Experts of a small language model: 34.8M parameters.
Below are experts of layer 6 (counted from 0) of a mixture-of-experts language model. Rows are named router (the router's row for the expert), gate (a neuron's input weights, with its number), up (a neuron's input weights, with its number) and show model dimensions 0-255. Each number is 128 + 32 x the weight over its row's rms, rounded and kept within 0 to 255. Numbers have three digits each.
After each expert's rows: a language model's description of what the expert responds to; "gets" lists some tokens that make up at least twice as much of what it gets as of all text. This comes from a sample of Wikipedia text that the model never trained on. Tokens count by the router's weight.

# expert 12
router:091123131097130084132132160134086109200150159125147138159186106152141134093151147118123126075146066134189127130157107073092142167086177188155129167140118134148136104144148199116152153125130152133125065158123020133123131064146155102106141110159137097126190029150099144152103099136156146075197153217126104120117120144112106128117144108129153129064138158136122142094069154125151161154150121153164138186139091083111119104137105112101160135175128092131146132080133095183162122090164158105154155159167144123144125180164142092134142107167111092157122124167154134158152152148071141076104109093145155148137099143111137177119060098108101094111133184164164185120103134122089181162168099155095089171162170115112147130115130135156130041078053118127135162105058139181107142094151161
gate0:105116108063145138148067163166143135135128122091146127172124147132172192114099162174124100120162138106154091091167128196172151153213141072155118124101185074155187157112166128159096158123181146122135176150101110120171082113146128120089150119158139172184090160133099160140107117120090185137133144098104063170139111093091178080098212123107087135149142111141169120134175164118180187136154105133120127104135132060192120128106100088140111173160091120121117108121154117130105142128120136130107172135093132157109093184068075131131037152158186168157130167120152120121126154081152150132173056099114123146138178140151120135142140099162123114115128148083163184110140182104124087121160131128118082097117072118078172181151123156127184110129136152123119105066120074196095116148119193
up0:188161161173080131115158119067128187081102115120186104111067034080138122091130160082140134167082145087160108076125062123121148112153132094110169148141159171134154102077144128133146118103187134180104102117135161085145099115125138138114135167165180134097191106126142089102131145085159150100168154126112130165161142093147169102113115073127114185136174146112165135073185136132119177164140109104151151118136138128173101115171153109089111154079135132138135090157080108099100184111066122101177085163119176120164096096112213122113125103150135148149142134172068167170123066121120101124105074078148123180147156118194046110134169096166156132122139135129127055176124183142133126077135178091099110140151119074118137194104122092146091127118124148130134147113197124118109109085135131
gate1:089093117157110104082150169046155131087175108088118153099086147107107087145154149103142192218142129107117120132130123137091169111147160130175123115120157101084118089138109177137130107139138160134169110072127176131123122153137122169153172162136153141108151141108097113053107123149051135129177151086026133123082074168089159083111160118098138145130160103158118089145172178162153130120151117101148128102151202178130100084148127113153133140149179110128137088100097142144116114130113167076088104118169169118116145118112121133096185155113087118130056156107064130128139132067135112176104085210153124150125077123146067146124178124159104159115157057084064073134125098129129106189120175064141068119085131094123120131111127152093099170139160069098115128158181084095111094114121128
up1:126140127123121094132153139113148163074122151156111111164156135110133168163182103129125168140118080107116126110137084104157111128195099136121143093136128082212161124108147159084083079180199093103055137130194157106069152148142088118127111156115137096135133127109128114142116147104147037144096102148118145084137140192157199127156141161142053162196151098146151102078143160164140135134110114097109091166137170101133079156177131104138169119137170108170141159137130137111162092143168111113135155102140112162153078146160079142068172152144162120086158103099112146094168107146140158095176188158123105116169162166065139083102068063171182172144127075171137117179141137147133085133127128166073091068146118085105139086123144106118160132156084168155036125146126199111111095135143124
What it handles: Counting words and numerals before a noun, such as two, three, several, many, 45, 17, plus paragraph breaks after headings.
gets: "\n\n", "2", " two", " three", "1", " one"

# expert 3
router:105104105117122133191147120116117143137145122126171135180141118148160112170108124224107083097141140074127147129112070079107119129103128133151124100119093116149111202105208156160078170157120053067118148154145176096144118153116138163171164192144145093104152134171173134150150136127138119165188094168165167099154136151153125134108090120166142084183176080116110070178148111073158138160072110114148150113149137098098170143146115082106068148123103164106173145097111122150132110168131149121099132144172135126148176100150182143113146095071134157090086177116092100132140092141122124170156079186185141160101127093111091158115141158109114136090187125081105114126190139091108160092090182166130185181163176132165121103176040131082082148088127117130102142100189180125141134119104098
gate0:128139126108151130091124107148118127163203092202180095136092130051109105141136132121121092076094159237182119182154154097189136147131125100115121094114087081147145125102091139098128150113134114173122174093166098116082132138186113108137099108133199150147185178117107123124100102130153181151126175177115117127151071166086137152063123085128131158165118077111079137113134152169160106138149157110085138164093133153112135094083087159134146115108038116125145095147120107077180098157061125156153116186138165177117108179164159117111138087100172066047162092102145106083124140105133170149187112140118126088159149062118122135179112110143136104117114179150174092127132123131068111137148103113160136113135095128090159122128116130130113066126120133075169185081127160083121156093099153
up0:135187139122140082186134142121195135126133146144180152085110110156167094127112130119129129143064035188149127123088150073137173151143127126124159113073156119138120107104102087134137083128107098196107108071114111096105172127136181123124094142069142136111160116086146096167106138132200123098107171154130108115132136121147193144142107070102134143096139145142080118083128127167099136145147165128165137116081144192165106131075135161122207089106107109111050121169143146082157119202160134135174154094110154094130064149175150072151123120096108138100177149095163118129131113058148129102127140152109182119107105131131124154139094129188134226100134137103091148159100151151106141112166127127093087089113148114083174166102185154105066119102121128147024143181131133112101119173194116
gate1:163102064186154107160141159075123146176139087162094169183133124187149112117191162157168181177150153092153179168143140101130162071136083106101133120092147127154163097120124131129106172160152160145176118167146155155092146136114117131123146082118132075118095126123114135078134103082155156135100190092109101125110144127130101147124187198035070134096138141116166101118152128074157161101130115111111138093047085079142163124087156162179143138154143117139123146126130168113100100164172107099108163130195102151135142099109121133160153098167176072160133116112171126126149139110127127131128173121150123142171089115114144107132135108190075081154173103169131159096133139130170100106051129209062071031137118153072108078130166119118128146118216100134107124144096081099130140130120130
up1:153157169142114025159115090157152198143105079076108154132111116176125166131161141115170187108083130068101141162109094122144118109121120117150098073106183147145119154065126166157102138137136104137086136135193111123122098164148117188172107144125110081097151114120071113117080118156106082092129092159137122080099124105149130159127139158118093085158109143077127129079099147076138140154145160147050139120073148154092178149118120112199119136111156081102073191137121118137138122204128116156052100081122145091165115115098129150106149197163120097090127165069165097170117126159050109143126092112144142127166109115123100110082148121093078137140162163126133174098116145104115093148185067152085096122166160130111138137132147127180118113156167140131106052169088126080127141181081192
What it handles: Line breaks, == heading markers and table pipes, especially pipe-plus-capital header cells like | Laps, | Lane, | Party.
gets: "\n", "\n\n", " L", " |", "==", " | L"

# expert 5
router:137115131077119185131140140149152128094186124146144111081209074134078166133192127118105136134073088148144141156106162135122168142114065197134107115108187173113163106132123187137161143141144121099132126122120107116104133119109158147131146163093100133145183122110120172142135161070131092088123150086113142097167159134105092142124078071105116108101135080105126101069121132154078116091128184104078103155128094130122157087099143081112110061076128108142087120172187103147116168143143107174156129086140122160181154143055153080109155161116171105122156073141075133161136115110112153137084073153163169123152144154134146144171107102114140128165229166193161117100181153167134157086069077145136110099125071165128099148120100122155071165074132048098175092114158124085073162133111107
gate0:089133075127146093170128104111131157050089141167084075141189145142122126131107118179134125067130186095095088145099145147145118163176136131100139139149074173159204156160142093188119163084119152137161162136095065085165134154130122137151160112107093155063113136107132129155155185177137128175130090169113102130139179108155160131103094113107160177164179108139199131125113146145092137128104176107085143136142161094117158146073120094143085119125176170151143117157141097141108159120117196141151125140174066149132125149114090122142126113114122122140152165065087036214111130140075123119083075098179100080152153131093105143166184104112116130179149166119162120194088128107110083156130111186150116151136146113063122087090081147117165094126127116065080143111110129168120066126097158
up0:145127156142127146139101103161149106129138139148128117183120171128115149160102066159122142096118209124162114110144064111113061089073088163167146146111156159113078176077092153098146107143174069182105198123109136108127148095155161125136078105107140127163145133179169151118126160142086194096121120119155127169138063087095160155099171147152079130077189133171119138111119147127108086189112087102146110105120133035131141100145141150128174125197153146091104234135148114066168151217136108135099153109122203144170160137142154123182099132103128130089139172132188107108130138112177184112189147141085100128110107067111129131103167110127120121144080142131112120100198134108088151145098135097103118162122115160107133185154074111144139138160151097146111106069058126115113094123130126
gate1:142148125177168161119116194093121151101193081133130186116184114158121108079124140195145195147104183115095117089122157127100108153089122105142085173115056176141183063109086124071161133144137139135166186172120141167088108140105118101108084092163151119142058148141134100155168110133114094103133156160120192085156106156180095196117074150111136134132127154181162142125119169168108153139183136165112102108118141074143108130145138165140110161158096087112200200137132160129150081139166165046123085149101135059139147131108156146191145139127172116150087130172096131158141100123121114173105134089113069158164163160068161143109088134073104166138147116104100099160061113139099105130113137118126136165159116170074129153157117094064145110154158146148107135117136081169159128134142068
up1:150135144190166158180171180126133137191091141109073140150104136177098144089175134154104177144157084121116074058128199104147115131112045136082072127154158118186115112149127139089130192073083104145146104085140111106135086150086160135113101109125138135136108106127148165087122099152063117121088127119164126145071149166166146153103177210143134135181154134108118025135103173175105149120153148111086132096110087091133108119141137124115105073104112183143141161118145195130191142146151118135124107139083161116157107081145133079116132115141153164156075054136156152125088105158170083168129163095123142130116139151121171116137111072131112115111124151194129182115141135149135120132100115107135061153125109203108124135171195093127137070127090139115099114135143138195113183198141119
What it handles: Pipe separators after team or venue names in sports and astronomy tables, plus function words like for, featuring, to make, was also.
gets: " | ", " ", " for", " for the", ") | ", ": "

# expert 15
router:098144180079105109161103101214164132100102134214061103166169164109123101130132123059096066172083126186178102127157111072130106121121126141113131142098107174128110128122146164142164148126154140094119099079078173088125076162099163208159131115162101127144189110154150108145129099110113131084176119101089161188093142129101131118098086163089150154148113085091215100091150144110109152098159193154118129111096102114148132118126098147084132117179120096124162104136172169132100117104142135111128154102164167146160086097176187119106122118132078105120129112136127096132161149145098090107089141134110138086167133128109056151113203143151110062167119190134113160084126143151103174117164110161064134204114123107067065076082136102126128073142119104100112150126132132120059115138167124
gate0:160092127161133142163108152128142094176190143146162108128097192127187108167123144088139182181075116091144028114078143172153176134172121131121148132159089146117139067126101103140157157125113112134097096157095170151129138125118091118054103148117129143114132137151107149134106172093137097131169141169101187110166066118137055188088109153077080168124176156121126135137136120068124159118071110077093083128092116084107077113186117153145131146090135105132146180133147108098146081109198127085049064107118083096139124149163098110159117135124134116136148094167113119144124137164161139093169145083126077156186112129133197155115110127115111137077165114189143050138154132089132156129121172126138148124155127142124184152210118135129143160147141066155117055127162170123112121166116063
up0:106124142096073102110146101100098138120134151101116109133142160122139120178105109129205125077168150120134128135123144139178158131158138132114098193183158099138118113139135102144165121079194159123162154112134084085153124174173071150142144120147178149149159141137067125100092160072134135150081063154079116109182106142115086071148151138118113109105087099138173152145131099146044077121097162123143108093163103121124105138112111102143164087160128096177101100219160072123158076112121213162118116195144118148147160169115106192141187088108077166076132109141116131115137167158150097100089121130113141103114130172139118115137152201165110130117158097142140117101081067062161148128133149167133095131136138139040173078098146143183153182168167189157118139056152101167129142134083104
gate1:099149098182124130161135132096124103162153096109127139129130196115157130113147136108132135147138133160116090126138170143091126255154148113131170160074074111162096089143121115121151085103139144136139108203108133157112117150155052090109114121128134123086099161121095089143130168189134110125120066164148098024085128109125130142123147151138129190118109145125129145127139103152143064134167066138161140131143149043072114181090123194138147120093184107157157201164110152126112101153052145107130107091115154133185091163144092122160140181148147080171128150081145152117115109118179118111110183109039138122123104114107136136089115176074112120109116152141139149146137102098174098159121125155084092132088131106110130136195096122179128169164113189106081153184118124147152150188174141
up1:113123135160123096149113137156126098189193171108078201189103123075108130144157119150097140113149138119085155149141086122118138084068148066103170108118111121118151090142096156175148192119117064100094059160091162187043116184148134139068147121129133110175187129121140128145127119156065109091076177124158124141089129119170059185225121153166133146143173125098154133130178123148181114135122144113175115131115139092159163128145115083119065136085146121115163124124150142050149143135147094112137087120118090120150143113107119093150141130161091153105108096145123148074139182171160115141159138079154102102140109123162104182082146119112135082148159144144083107154137232107172087148111135161109148121174124116166123103092088164102162127141080066081090148108127150082107118158099089
What it handles: Commas, and, or, and semicolons joining list items or coordinated roles, such as teacher and administrator, or engineer, and.
gets: ",", " and", ", and", ";", "),", " or"

# expert 4
router:114107154184129118120155110173089192133062067110143147090162195106155155113143143132150106098136131105118091043130147081145134126152193154040105117139094086155146115160130164194153102102127113154116143188108094134069121141061113177146118161108163124107080110180081168140142167094105127088096080157107146145074109152108169175128149127120140077174096170152087117139119132142132125132126075189121148071132150221139079170144085189133135109100179145131124150078080104103118074124106131121117078128122131118118149115120120137145063130143101096133130109120128122145096145155205086101129131151082151105145162164104197097111087126104130162114075175101155120151041124131156111151128086123098143102137100102094186118181091104150129181126087136160143097142094079067127112119124169
gate0:086164147107156098110151104124168134119124044197145090104142133137172118101138166097095066089107108131132152155077133191058142117097141083140103113132133238104089166131103111132139126106134123146112137175134116101144116161129101191105099111131170147097133106159076035063142121181165149142107156149085143159101115131131112112129130180135145137124131111172140097123114078136180077123101091192151129139127085123130119116195143107145129110168103087097167187138092143137080124101141124148139145173094141155080120139152130142145206078080144173176109156129078125123122106146141112133102099103144128062187118081095123135181171117164136131124173187113186083100113148177069139113122104179130133147146141094119086177096120150227086108183131172115137136141129124162152161177082089
up0:105192146028136125167090117136128147122110120114158087201197077126093121142183127122117165135120104099133120070137135107108133134177105193118098118140172150165123148063133070104118101124176128130176118121122114130101168109138067164173169165084066122123147134103126152157123168195154175139169122165162144093159135137145200094172160142114097162116107076088141090118053131138097168108177163117179137188145132118125150180103152126091111155183166127147115164129175093148121159100118118057102129097125127141147136170068072150082119177134186036128123084155122154128154114077155146125152078068143160144139093175127100131110095073113118119119128081119151098112138107110066139111168105153101129157145055085150110108097090122104174123139124129158113152069111116089126117102093094
gate1:103089126168124153161076107100112159148165111074199139182135159109166091114163136119084175127070122164117063102115160114081083112105150120126111113127126180115121117064191126150179127100188086137148158083109150058101067123108096148155138140126158148127150131138154126110115100110095137103188198094070089150073153133138131158164133084122141145067112160057092132128103165167179120142195150153138182133087102141111104119161143058136152119166122148098087122127121144123120106172159146143156171158131113116117131170111088151164135129169123068155169064083093098109160166099127105100147122080148145079124065152104124128087141096120053115086127106058105192132158092159136137122099166097159140121211089067144136161107122104190123162098167113143142111118115085179139102131158147
up1:134111069049099143137134140156121107148119190128102135117103188164099109150135033107124108149174105153129179140156162158179132144146121146175175130137152133176148166145112128080124166128033169131091168133126142167102112099149124133095125165071150084155160110122157137175123204106161153153123127146115130179159175142139149106118132152132094086171152129159125106139112117113056072133100129138138181131122113133134146149125118147132157124188111134100121095067134163096112158043154127092101128112136169096167168094130137131041101201168074195067102196167144196123148104111131169173150127151103134194101130107115100117104098175133144149123148111120125097141159152108161131176108116112107056122041192163128073128091130144073101106105091136106105140096100157091141153114151114
What it handles: Second letters of capitalised foreign names (M-j-ølner, M-id-wood, M-it-ä) and the first digit of years after in or a dash.
gets: "1", "2", "j", "id", "p", " J"

# expert 0
router:164159129200227137095132135125062117136151085100130165148127114184108130165150105155164146115141114149146179180133120173143097184146079132120077161090130101142121105105142058124112127124139135155166110125148170162171122106085106105123136108138140179083148130127072067134145062135148126107162093061128136136116087198089073131125107178113106134089165085135155116140120136076101111074143151120076165096123119137086053115130110128135113141137095184108090074181163130111135213122089146129150091167072094177128080181107115142165058116101096045134140128157109186101118109050125147141134088154117089108175131113189115174154149119134155118120088177165157055147105088091126121105092093113135118109122136182146121126134079086103145124104150115159169095131112132141122065129129101
gate0:128161110196073064085076173138081142091144146120081084199119108153151113147128171205114138103128135115161130155129049123074080094137116073220144114157149149191126130144105112066120185146105141084116150162093171129101121121152147136131139140094104168113131157091134084173096126108134168121150091142116105088108134160081136069177130175151139126079119133187085050121145115089084131092103196152133185128109154087108086152116141130171096161121158140137106103173091103045109119166117140161091161142115103117109148099144079138152136109110088120140186082144170121104155074071117108135075140133128099145165115076155148113156144116131131098101137142125084125077169148204185108122135167098147122126160169142095121098113139100065151135143069118109084129133095123180171132147168123
up0:130110159163131160172099118112117120142119099147080101178088187079080129051133113111138121082090042078095129092142121106140118140087151088156159159105049130131135122107133132084099097139118104104118111152091118139149127162149132094055128165109162168121108126099130118151090132114140070142119206137091076126126089156121122108099133137152132165112085092155158201132180099117089065151048134144129132176094227085127142091140163096141132171112104146133139114114142191154084076119131167214109112128140173121108126106118123171164134120140149103142145103062149132116081092129137159092166149079188153153133166059132110141079170146112184127173096135183107135169150120127180090129162096119147144121161096170163079129111113155111067120153066138123133077157098106188173151123103124
gate1:071166135117112105092106116084152186055118122127102129153083144133132121156122162079163098129109155142169106188104077150154114184182102176104120108136165118147089084104134100161159123133073104138153081153110068114129127125091099205129138116142153098139147100127109115115131155105116201179139091137129111075170136173046101142113134141108159124143119071109140085104141075090134125069162139122110114129141123181099121122117158125126232140103108147122105135119154119101132180109053120127107151110138142121088131142213077078067138096153123102097187112153131199148155184089145118173185086136054164137066135124131116154151059090125104149081113111139164089140108115131142168140110149096116072104047194162070116145117125133161115152135109095172149103145154137153138124190142111
up1:159060124135145161168129137231127133141110186133150128100201085137138147160164130134097150160113150143060165114131179063080119071045162113149150085148082097062156165153142123087081152122120184092146157140111152168143137065094123132117121158114128065146106122079165154142151148092167131160174100143126106133090184128161134109144092113137072102153137135124130133109126155119097106151105145070153138100125119085129171111103132144099091173092052135119120145158210115134117105114131121140115130133118105155124116106068189195139118119121146148106055128131114031111084087127174155096110122172168116097173134117106138127133138140135080129162159084106068197107200116149122097089160124135169170142218145120127076129120148139117140128068126095129119147152146116125111083099079147
What it handles: Prepositions such as in, from, until, since, often starting place or time phrases, plus minute digits in coordinates and word starts after to.
gets: " in ", " ", ", ", " (", " | ", " to "

# expert 8
router:142118079114085105154092200114142106066122080194101180141147150128160171130188177062139197149101072129147085159163132188109102139148096080196143126129158072166138115127067140132099135125135185173119100122132154087136174191147122115131122157097099137177109097096152107152148112202198126155125140113123130102156102055182166168164159118108140125135135103143166170103149067167146061142170106076123152097147129128121094134119215091138164129160182115122104175136073178066140104148117143139148123103184111082108075102123153153136129143115140099107097102065145139122119140160113114070161131086118102132092065160143153140078126116130126150142151057111102144110152151148160128101178132139098137106111179152141123146097163160131132149092058109128120091143156139094169170075103146
gate0:115138138126089154135110165117055181134147097120112129157135115168123149109158103133135140175137120136147143089163109109179163099119202096101126183188146138095143114119141101172142118153161182161170162073142176102047180111108135117083115098125097123114090130152138122110134188132120068133119158089101163134216089143157148145198170065116114139159130130120178065097153126154078169147072118094103151064142089052126149098191126136132085161126092132135057146142102143132125094164146052087109136147150101144110155140066129079143070148109178149136117160131113145086147184125137141117057062111110130140088136127177109111105103078035146138116093094118087085144154127138163104091143134166101093137175104144178131117170123155112121105139105109145160136049101120089099136106139098
up0:103161107145145161146150098125106165107149146132160157107153180061129169173151121102120158169132096174115157123204091140177175105143117197130189051109077145152149127166079090115097075097143073135132126090113085106119138152090151110070127085118157131103117148148100109105146147113106050131159135113076088136126129104124146116184173074144095096135196115090170084136154131119140111159107114157102132131086150107142152141150111144165129151118117201139078119086114076125148102094112118138097070112142110138119113095141130162107077027157134145157116105096114085162139248186110139171134121092142124092070135119105130162078114067104096133121153148101137122120120134104170127144090175144109109120143126132229098054142136126080057094152149128126099173094129128162106116135178114
gate1:177107075115129129087072121133096125098131126115068101125113103059126159180116102056185171145153145091163107220167112123150138147142133091185150169197147097123113158172088097093186117154131136178122083087104134163135171092160050114090088112164160135108119138110146145091176082117134195165115152125131117128122150102169128139072133160135126123174053139106115164086101059088117104083101109143172139076059128166132170124148106117146127158123102115088140112137149159175092129131167145152147137113097143131123166081105079121140119132117155133142111148159150084169113126138110164167139161134102146078102137068113138154139106174195132084107128143122129085108160110130113117090137184117079126163086145087152145165127118149065097101112067190065200146113153074127123142091064102
up1:144162155108158116109105149106074152176131140126104136128176121113159095120110106166096113185117120170183183090165054115096085129129143193132147129173078218131112089097155119146129123094176144118129112130124074079111083123044119132098119163138165160107092136152138057138105071139058120147102165105192131098159127083151094103151150138138118162073075151096161134088158128141122118097137129119087140151098162198121091135144080130138133108051114151182179115148120150198099137138122104070149113082072116098143135096114095096109080131095180184132062065136124146177148128135144126192140106070136076120088122115157185136127113142114137102142160164118113131112132152160109157143160123089104184175105141134158124115205077088125141137119135064174149102146110197108125163137157148
What it handles: Capitalised words inside institution and place names such as National, Old, State, County, Royal, plus line breaks and pipes in tables.
gets: "\n", " | ", " The", " National", " U", " State"

# expert 7
router:109107177130129166186123085186113159139144162036115045127115106145136104102086120119141152058135112160156132151053152128100147105148054123163145116111103127104104159093186114124101146150118126134118145134131122153126115079114148137154082105177130130102128166072102127112101104117189135130134204146143098137205069153132112142110090079159152162071073110118167160135147101102124171178116181208120110144134137117109155155130122145118123140112091143115089155172070125131115099087114100148057184105085112116112097089133139143047136125092131125116166134180147127178080127084094165116136123090053053112114158100131170166166128147113145156173089074163087104089120146139116120168108137164152158159095162190103149156106094170109121091120131118151177107094108104158069088085066123
gate0:127106121162051176119137075075101109086095075170097121059154114149145118066163128109142131115079109109147121105106132140161130144131163108135146174120123102108099048163108134080116118134120186160143086100149092156127142143171078164093132161162039159093104147148107146068105092093128103104166132161079143135117167113174094119112130097154136132048084129122161146130194089097128136053106103160101142133079130053137130109124145133152123118046079091185120105113127186148089124115082075107127105151151078158113094111138123106128144157117151157100131047139137114132134183195096134124164126135101158182102139135167157155147135153095133117093148165205107113153170101121100153155105144114085198126149065161124155125127100154193115123177097116084125152109121127127182149208102119
up0:163097078142032151104111112154124128127111094148132079155125122174130113114138162132098102137115141170184130135132166107078149096103172187133140165104093127147089127119134155112053177147111103081084132095185208124075115133142158097155112055146102131115082090117158173126147110191178102062173143048099138112095101140162157081094136115134128071117120104142091149157185117108109134141174109116113095148124162177157097099131114167136117137111132200134091084102109079118105086098126128175119147092171118121088135112083116158164082102120161176103082150075114176108199069102133158110109180122171097125095146146119116103069121169119139136080173086132105079149127113158126093090202174122089150118120120100140080130097127106123111117130121107130074220112155063111146143107156119
gate1:177131157148194146099135157147099091141105113114095076173082151169192060044185117072123134115204169095114094138127100166132141046117154136156119115050133138119181131138095166064159152099113144088159100078089140149115225139094101127145151125178175164099127127135073097097131145157094153138143115128064111107083178164091093154126104123090146119153106155136094168141117125108142122130127136129134092098130069120065077131147142162129182147112150168153078163126144098098101119051164103103103134122107181140108147136143132144135086106151075111137091069104151121120119178134124112120128128131130097178094113106140097161150113166105128135056115172163140158151130166121163113058106165058147150101149167118072066151093117099114171177110144111133163170142131130144188123087109120
up1:147095184124109088104122100079130119122136110159079074055115179193088124150071194104166098145105134122106110133162156070112112158069164152119088154175131109128067115190141161170175095123145091160101125139127142087118150101136117099142134114168132132146128107123127128058185107105112080108142110135106109083124117163102098103087133158195116134201138138122117137061147144096108102133126100120144125150153136099141147098080164125139076142109125114109136127066201096153137161141091212135161162143113097169154171117099121112093146168126139115157129150159096131136111122125001148116107150059077135153118159096122177152108174096117137106103093120146184123158133117103111114190149104226103164162128181114107125084119127156202145118094142201108169131088090091128108127111160095
What it handles: Day numbers in dates, such as October 23 or On 28 January, and time prepositions like until, during, after, before.
gets: " to", " in", " that", " of", " In", " from"